Below are experts of layer 5 (counted from 0) of a mixture-of-experts language model. Rows are named router (the router's row for the expert), gate (a neuron's input weights, with its number), up (a neuron's input weights, with its number) and show model dimensions 0-255. Each number is 128 + 24 x the weight over its row's rms, rounded and kept within 0 to 255.
Before each expert's rows: a language model's description of what the expert responds to. This comes from a sample of Wikipedia text that the model never trained on.

# expert 8
It responds to: Mid-word subword pieces. Inner and closing pieces of words split after a capital or short prefix, like T-reat-y, Ch-anc-ellor, suppl-ies, plus slashes in chess notation.
router [109 142 136  76 134 113 142 170 101 122 170 147  87  86 108 135 135 142 136 149 129  96 118 144  82 132 142 146 129 156 116  87 104 104 127 129 151 128  83 156 123 141 120 145 114 156 179 114 149 120 108 131  94 106  92 170 102 136 127 175 121 163 148 165  89 144 103 113 172 131 145 142 104 119 168 123 122 111 117 130 110 112 131  94 117 137 141 113 125  88 140 167 109 144 144 113 156 155 131 133  91 109 115 126 135 137 165 119 137 127 122 143 159 101 117 105 113 161 123 116 164 104  73 126 152 126 141 145 126 114 111 112 117 169 118 125 114 129 124 117 127 124 121  64 144 101  99 100 122 142 149 179 133 137 131 136 137  90  81 168 130 138 106 164 152 141 136 166 136  78 131 111 125 119 103  88 133 121 117 129 151 142 145 177 161 113 131  89  83 162  93 148 132 112 107 138 117 139 156  83 126 132  95 109 129  90  90 117 153 136 160 109 129 202 102 115  92 119 114 113 112 149  94 137 151 185 154 101 105 124 126 143 158 153 109 153 133 114 134 127  71 101 116  77 143 125 119 141 128 146 113 141 116 122  91 143]
gate1 [115  88 114 146 111 108 103 145 108 147 121 100 118 152 125 120 147 143 151 147 142 146 129 125 125 120  86 102 146 108  92 120 127 161  92 160 136 194  84 129 145 120 152  96 137 155 151 100 137 117 137 128 156 148 136 111 143 154 146 128  97  89 133 145 116 139 107 121 135 120 118 115 176 172 126 105 171 154 101 164 116 100 160 127 181 133 133 105  98 112 127 124 113 112 165 111 150 149 124 138 159  89 122 120 139  97 126 127 118 132 121 136 139 151 185 131 128 125 113 121 134  95  71 121 128 170 120  96 104  82 123 156 141  73 153 112 113 116 168  86 137 105 141 142  87 113 135 134 146 131 162 152 107 113 147 162 162 110 117 140 147 130 121 128 159 180 133 150 127 119 118 108 191 167 159  83 162 108 117 142 175 121 101 146 125 128 104 111 145 124 128 144 102 112 170 119 114 138 102 102 114 116 114 117 114 104 149 111 103 132 130 144  91 131 131 104 103 115 163 145 153 124 184 141 128 132 136 136 101 137 109 101 137 146 126 129  91 121 154 162 149 144 121 144 143 130 137 160 170 153 134  74  86  67 132 190]
up1 [142 129 123 116 126 134 146 111 152 116 122 137 127  96 150 130 110 104 100 128 140 121 115 112 101 176 156 157 101 140 148 104 132 175 116 117  80 130 156 128  83 110  93 139 132 109 138 155 137 124 148 163 110 152 107 139 127 125 144 116  93 146 131 123 133 147 126 138  97 129 118 134  97 118 122 169 106 120 109 124 139 135  87 112 122  68 123 117 117 159 136 139 135 122 124 151  93 109  87 110 106 138 129 122 119 129 141 125 142 127 167 121 148 126  80 145 138 107  97 135 122 182 191  93  76  55 133 183 187  93 119 123 145 164 141 136  90 168 107 137 150 113 130  99 146 125 118 174 128 125  79 125 126 148 144 121 117 164 177 136 108 122 129 151 140 125 104 126 104  84 131 153 114 117 119 178  64 147 169 137 154  77 103  89 124 153 130 173 120 139 124 146 120  97 124 136 138 105 149  94 134 139 148 180 136 148 109 125 120  92  98 125 124 102 124 123 151 101 112 109 117 169 125 137 137 144 105 104 153 133 129 159  85 115 172  93 174 141 154 107 154 117 121 120 129 151  91 126 122 135 154 153 131 167 114  94]

# expert 32
It responds to: Inner pieces of common words. Middle pieces of ordinary English words split after one or two letters, like br-ide, br-ain, g-arn-ered, terr-or-ist, cr-umb-ling.
router [182 141 125 183 112 111 121 106 137 173 144 118 107 144 143 164 107 102 162 122 150 148 114 124 129 114 110 175 113  96 120 174 156  93 122 135 120 161  39  84 142 150 148 113 108 146 117 139 141 111 113 154 130  84  78 148 152 129 147 140 138  94 108 122 182 157 148 119 124 158 122 137 139 139 137 111 131 154 116 160 116 129 103 126 143 132 144 138 116 156 119 111 142 107 143 141 119 168  80 155 137 104 109 119 130 173 135 144 119 134 125  98 144 142 127 180 111 101 152 112  86 149 102 144 144 147 105 114 127 128 101 140 127  95 102 157 113 126 124 127 193 152 139 131 142 132  90 130 162 147 161 148 129 146 112  99  96 152 107  94 145 137  85 154 150  72 145 124 117 150 100 129 133 136 108 144 120 147 167 169 143 110 140  71 166 150 127 110 177 110 113 111 146 156 150 152 132 103 151 154 169 116 133 135  75 107 137 131 146 129 141 153 119 152 150 100 163 174  99 120 128 134 104  77 136 130 170 131 159 106 119 113 154 120 119 137  81 119 143 123  98 115 127 122 105 126 115 100 108 147 137 144 121 128  95 118]
gate0 [122 154 148 117 143 177 151  72 120 107 129 107 153 158 149 123 124  78 130 110 137 128 119 122 120 145 119 123 107 195 161 133 120 117 139 119 177 133  95 150 153 135  94 119 125 117 120 148  89 116 122 127 152 150  97 152 124 109  95 132 176  74  98 124 137 109  85 175 120 173 108 127 162 129 166  88 138 160 136 120 126 131  91 136  58 146 163  98 149 173 172 159 108 141 122 117 162 137 153 118 114 146 131 110 136 124 142 123  86 106 167 151 140 133 135  95 121 126 154 122 150 149 121 127 101 112 101 123  86 169  94  95 124 131 114 103 145 100 130 122 158  99 169 122 147 170 141 110  82  95  99 115 185 153 127 137  99 126 117 123 125 175  94 128 121 121 143 115 177 107 131 149 155 136 114 134 112  87 128 179  97 133 132 160 121 100 148  96 111 121 112 106 151 116 161 148 140 103 134 145 153 119 170 107 122 150 160 150 133 165 146 118  95 101 102 107  98 113 148 163 118 147 106 129 138 112 138 132 128 122  94 119 110 169 112 105 125  95 139  94 108 104 133 140 133 108 140 116 137 158 136 159 109 105 133 118]
up0 [160 116 121 116 131  74 105 163 133 167 115 129 100 106  88 122 121 180 140 147 128 109 143 135 127 104 119 114 169  50 129 146 129 147 141 154  90 127 158 118 106 157 134 120 161 154 104  97 170 139 137 117  94 111 132 113 115 117 148 119  84 170 151 105 115 160 168  77 152  95 138 147  95 126  89 173 140  74 136 140 158 154 146  92 173 144  93 128 120 101 106  80 145 131 137 123 130 106 113 133 126  81 110 168 130 159 144 124 151 130 120  99 111 108 155 126 126 137 106 135 127  85 107 126 148 136 173 111 171 108 166 158 133 152 156 134 135 151 109 107 105 137 121  95 121  78 102 112 144 134 153 123  54  77 126 132 158 121 129 145 133  90 160 138 116 138 101 156 105 150 132 117 120 149 133  93 131 151 101  84 152 110 123  95 138 153 105 142 162 141 121 147 125 123 124 115 112 143 113 129 116 161  89 158 111 116 106 105 152  88 125 144 156 158 168 136 161 116 110 117 151 117 150 145 116 139  97 124 108 144 164 145 143  92 152 145 117 119 116 144 157 169 132 120 127 114 129 104 140 116 136 111 155 148 108 111]

# expert 12
It responds to: Nature description nouns. Word pieces and nouns in plant, animal and biology descriptions, such as tr-unk, sl-ender, horse, leg, blood, roof, females.
router [128 122 113 173 118 160  99 102 165 151 171 103 146 137 198 157 140 114 153  99 144 136 109 143 152 154 109 180 143 112 122 160 107 113 116 102 127 184 140 119 133 173 118 112 113 118  72 188 128 130 125 104 121 102 100 144 114 106 121 113 145 121 123 165 136 138 167 134 124 136 124 106 123 114  90 125 128 147 163 107 109 119 116 145 109 141 134 149 109 102 105 175  95 149 103 136 140 159 167 146 119  76 155 125 110 175 110 138  64 108 151 128 147 153 131 146 109 152 170 133 115 145 146 147 159 164 109 100 113 135 109 138 126 148 143 142 133 132 125 162 168 100 166 133 154 106 111 102 127 109 118 145 165 118 142 157  94 119 130 111 122  95 123 137 125 119 142 106 136 136 101 120 118 151 101 180  93 107 153 147 145 197 129  96 132 113 125 140 170 151 127 125 171 130 123 100 126 132 177 130 129 149 125 151  87 112 126 162 146 131 151  99 120 149 178 121 123 147 123 134 166 121  89 134 122 104 184 129 160 118 118  80 139 103 121  96  70 133 117 111 126 115 145 142  79 115 115 144 144 128 116 131 144 131 107 131]
gate0 [103  93  93 147 142 149 147 133 124 130  54 124 137  92 108 101 114 132 121 146 127 135 134 143 137 166 101 132 145 154 143 117  60 150 151  71  94 111 147 122 109 124 107 133 138 134  85 144 112 137 109 103 135 140 166 161  78 149 129  98 108 169 106 156  93 154 192 143 100 129 118 103 132 102 114 113 101 157 141 125 155 135 152 133 100 152 110 125 158 127 170 175 121 149 184 136 140  87 155 130 169  99 159 113 170 152 116 142 110 137 169 106 104 136 129 107 126  96 103  67 154 183 172 147 103  96  76 112 146 135 143 134 138 108 141 100 150 130 107 109 142 131  99 150 153 122 122 111 132 109 118 169 140 101 166 114  95 102 165  89 113 112 143 122 140 157 109 150 112  98 115 127 125 116 105 139 122 131 159 101 133 139  85 108  73 100 124 113 123 102 150 134 126 111  95 120 108 148 126 103 129 121 109 123 163 153 120 153 116 149  87 116 105 150 120 129 126 111 143 113 140 117 142 159 130 122 155 129 127 122 140  90 123 134 136 122  94 164 115 160 135 104 126 118 127  99 114 160 151 116 113 121 170 139 169 113]
up0 [182 156 154  89  90 137 102 126 116 117 172 138  88 163 149 140 153 140 161 135 107 127 133 120 119 103 177 127 128 108 154 160 162 140 115 182 121 156 112 128 144 113 135 141 130 116 160 147 143 124 151 137 151 122 107  88 171 112 133 160 149 103 135 102 151  92  67 106 171 130 135 164 121 163 147 127 156 117 152 139  95 148 108 149 150 109 123 125 126 109 101 104 138 134  90  98 160 145 116 127 105 140 115 156 112  82 177  79 169  85  72 137 164 109 121 140 132 170 138 190 117  77  90 118 170 167 153 143 120 149 137 131 105 140 125 144 115 125 155 147 142 136 127 129 134 132 112 156 133 125 128  94 123 157  90 153 127 144  89 145 156 144  89 102 140  89 125 108 133 147 118 147 130 151 138  92 153 146 113 133 131 144 161 151 177 141 111 138 103 193  94  93 169 147 163 146 138 108 105 138 123 122 119 132 133 101 123 117 142 109 139 156 175 102 142 118 111 148 128 118 135 134 109 123 137 163 130 147 111 128 121 151 157 142 131 146 173 125 122 148 124 129 147 136 155 140 156  99  84 144 125 133 123 136 105 165]

# expert 51
It responds to: Word-initial name syllables. Second or first syllable of capitalized names and words after an initial consonant, especially C, P, B, such as Cast, Cross, C-ra-on, Char.
router [136 143 112 122 167 161 129 145 138 123 155 148  66 118 153 121 186 167 143 123 108 103 131 125 135 114  89 131 126 176 131  84  93  97  83 111 137 126 119 155 167 156 131 110  97  98 138 140 138 161 129 120 119 110 116 133 119 152 118 149 113 162 161  97 102 129 120 105 139 147 140 144 131 131 176  98 131 137 112 104 133 123 136 112 156 160  99 155 157 102 122 178 139 105 114 135 155 124  94 136 139 133 110 157 164 142 173 146 135 145  91 151 136  95 108 185 149 117  95 107 166 131  84 109 170  98 121 110 125 126 115 144 106 107 102 124 111 124 116 122 125 124 136 108 110 138 117 118 103 105 100 127 144 136 128 143  93 119 111 141 155 154 160  97 178 129 103 130 113 150 108  96 165 142 116 132 157  93 132 120 170  99 162 144 150 149 103 116 153 165  99 161 110 111 126 143 115 120 142 154 105  96 146 103 118  79 136 137 172 136 110 154 151 162  76 107 111  88 148 145 127 144 107 130 157 122 135 120  82 100  83 140 139 124 126 134 133 109 108 139 164  87 108  81 152 146 147 111  82 126 101 147  95 182 147  98]
gate0 [105  88 127 152 132 121 112 137  89 137 138 156  92 124 105 116 132 150 111  74 143 134 120 120 146 132 185 173 113 169 127 118 137 113 136 103  93 113 175 138 177 121 108  82 113 118 133 174 136 156 152 122 109 175  90 131 148 126 136 182 131  99 150 117 177 120  99 107 104 136 127 102 135 130 113 112 140 114  99 108 125 114 143 115 116 112 159 164 102 116 109 137 134 133 136 103 129  96 141 122  89 121 110 104 123 129 124 151  87 117 154  99 114 131  91 121 103 149 153 148 115 135 119 132 152 110 116 133 146 124 170 160 120  83  93 128 193 184 101 159 133 120 113 135 150 115 120 101 148 137 129 130 121 118 153 144 126 140 154 118 155 159 137  90 110 150 131 120  85 134 124 139 130 135  98 123 128 139 138  85 152 146 138 133 129  74 130  67 156 141 151 107 122 116 112 124 139  90 166 164 139  85 108 110 100 134 131 170 163 122 123 127 176 136 101 110 116 125 146 133 124 124 155 167 149  99 147 169 102 122 126 119 111 150 137 134 183 131 172 140 140 117 158 128 165  84  85 181 142 129 123  60 113 116 141 136]
up0 [137 130 130 101 117 149 126 108 152 131 123  90 181 123 144 132 100 107 115 176 118 112 139 133 126 103  83  82 128 102 134 126 149 123 149 158 186 143  58 109 107 121 136 163 149 133 102  83 104 112 127 145 133 102 146 105 111 146 124  92 145 145  96 126  80 137 161 144 163 105 139 164 108 123 149 144 110 126 163 135 128 139 102 130 130 154 106  95 134 167 148 128 107 131 134 167 141 163 117 134 150 133 125 173 130 137 110 126 148 137 109 157 140 127 156 149 140 114 104 116 134 146 158 120 108 153 135 118 104 141 106 103 146 151 163 128  62 106 170  87 138 131 146 123 116 135 146 137 109 126 106 125 132 126 103 122 129 126 119 135  89 102 133 134 135 102 147 113 175 124 137 118 127 126 152 125 144 111 128 174 108 104 128 125 126 173 131 183 112 119 109 162 137 134 151 117 129 160 102  90 154 171 145 126 147 134 134  72 100 107 157 118  88 112 153 140 109 125 133 137 131 142 111 117 105 178 112  72 137 134 124 143 138 105 123 142  55 141  80 101 105 133 102 151 107 185 164  70 120 131 144 194 158 123 101 114]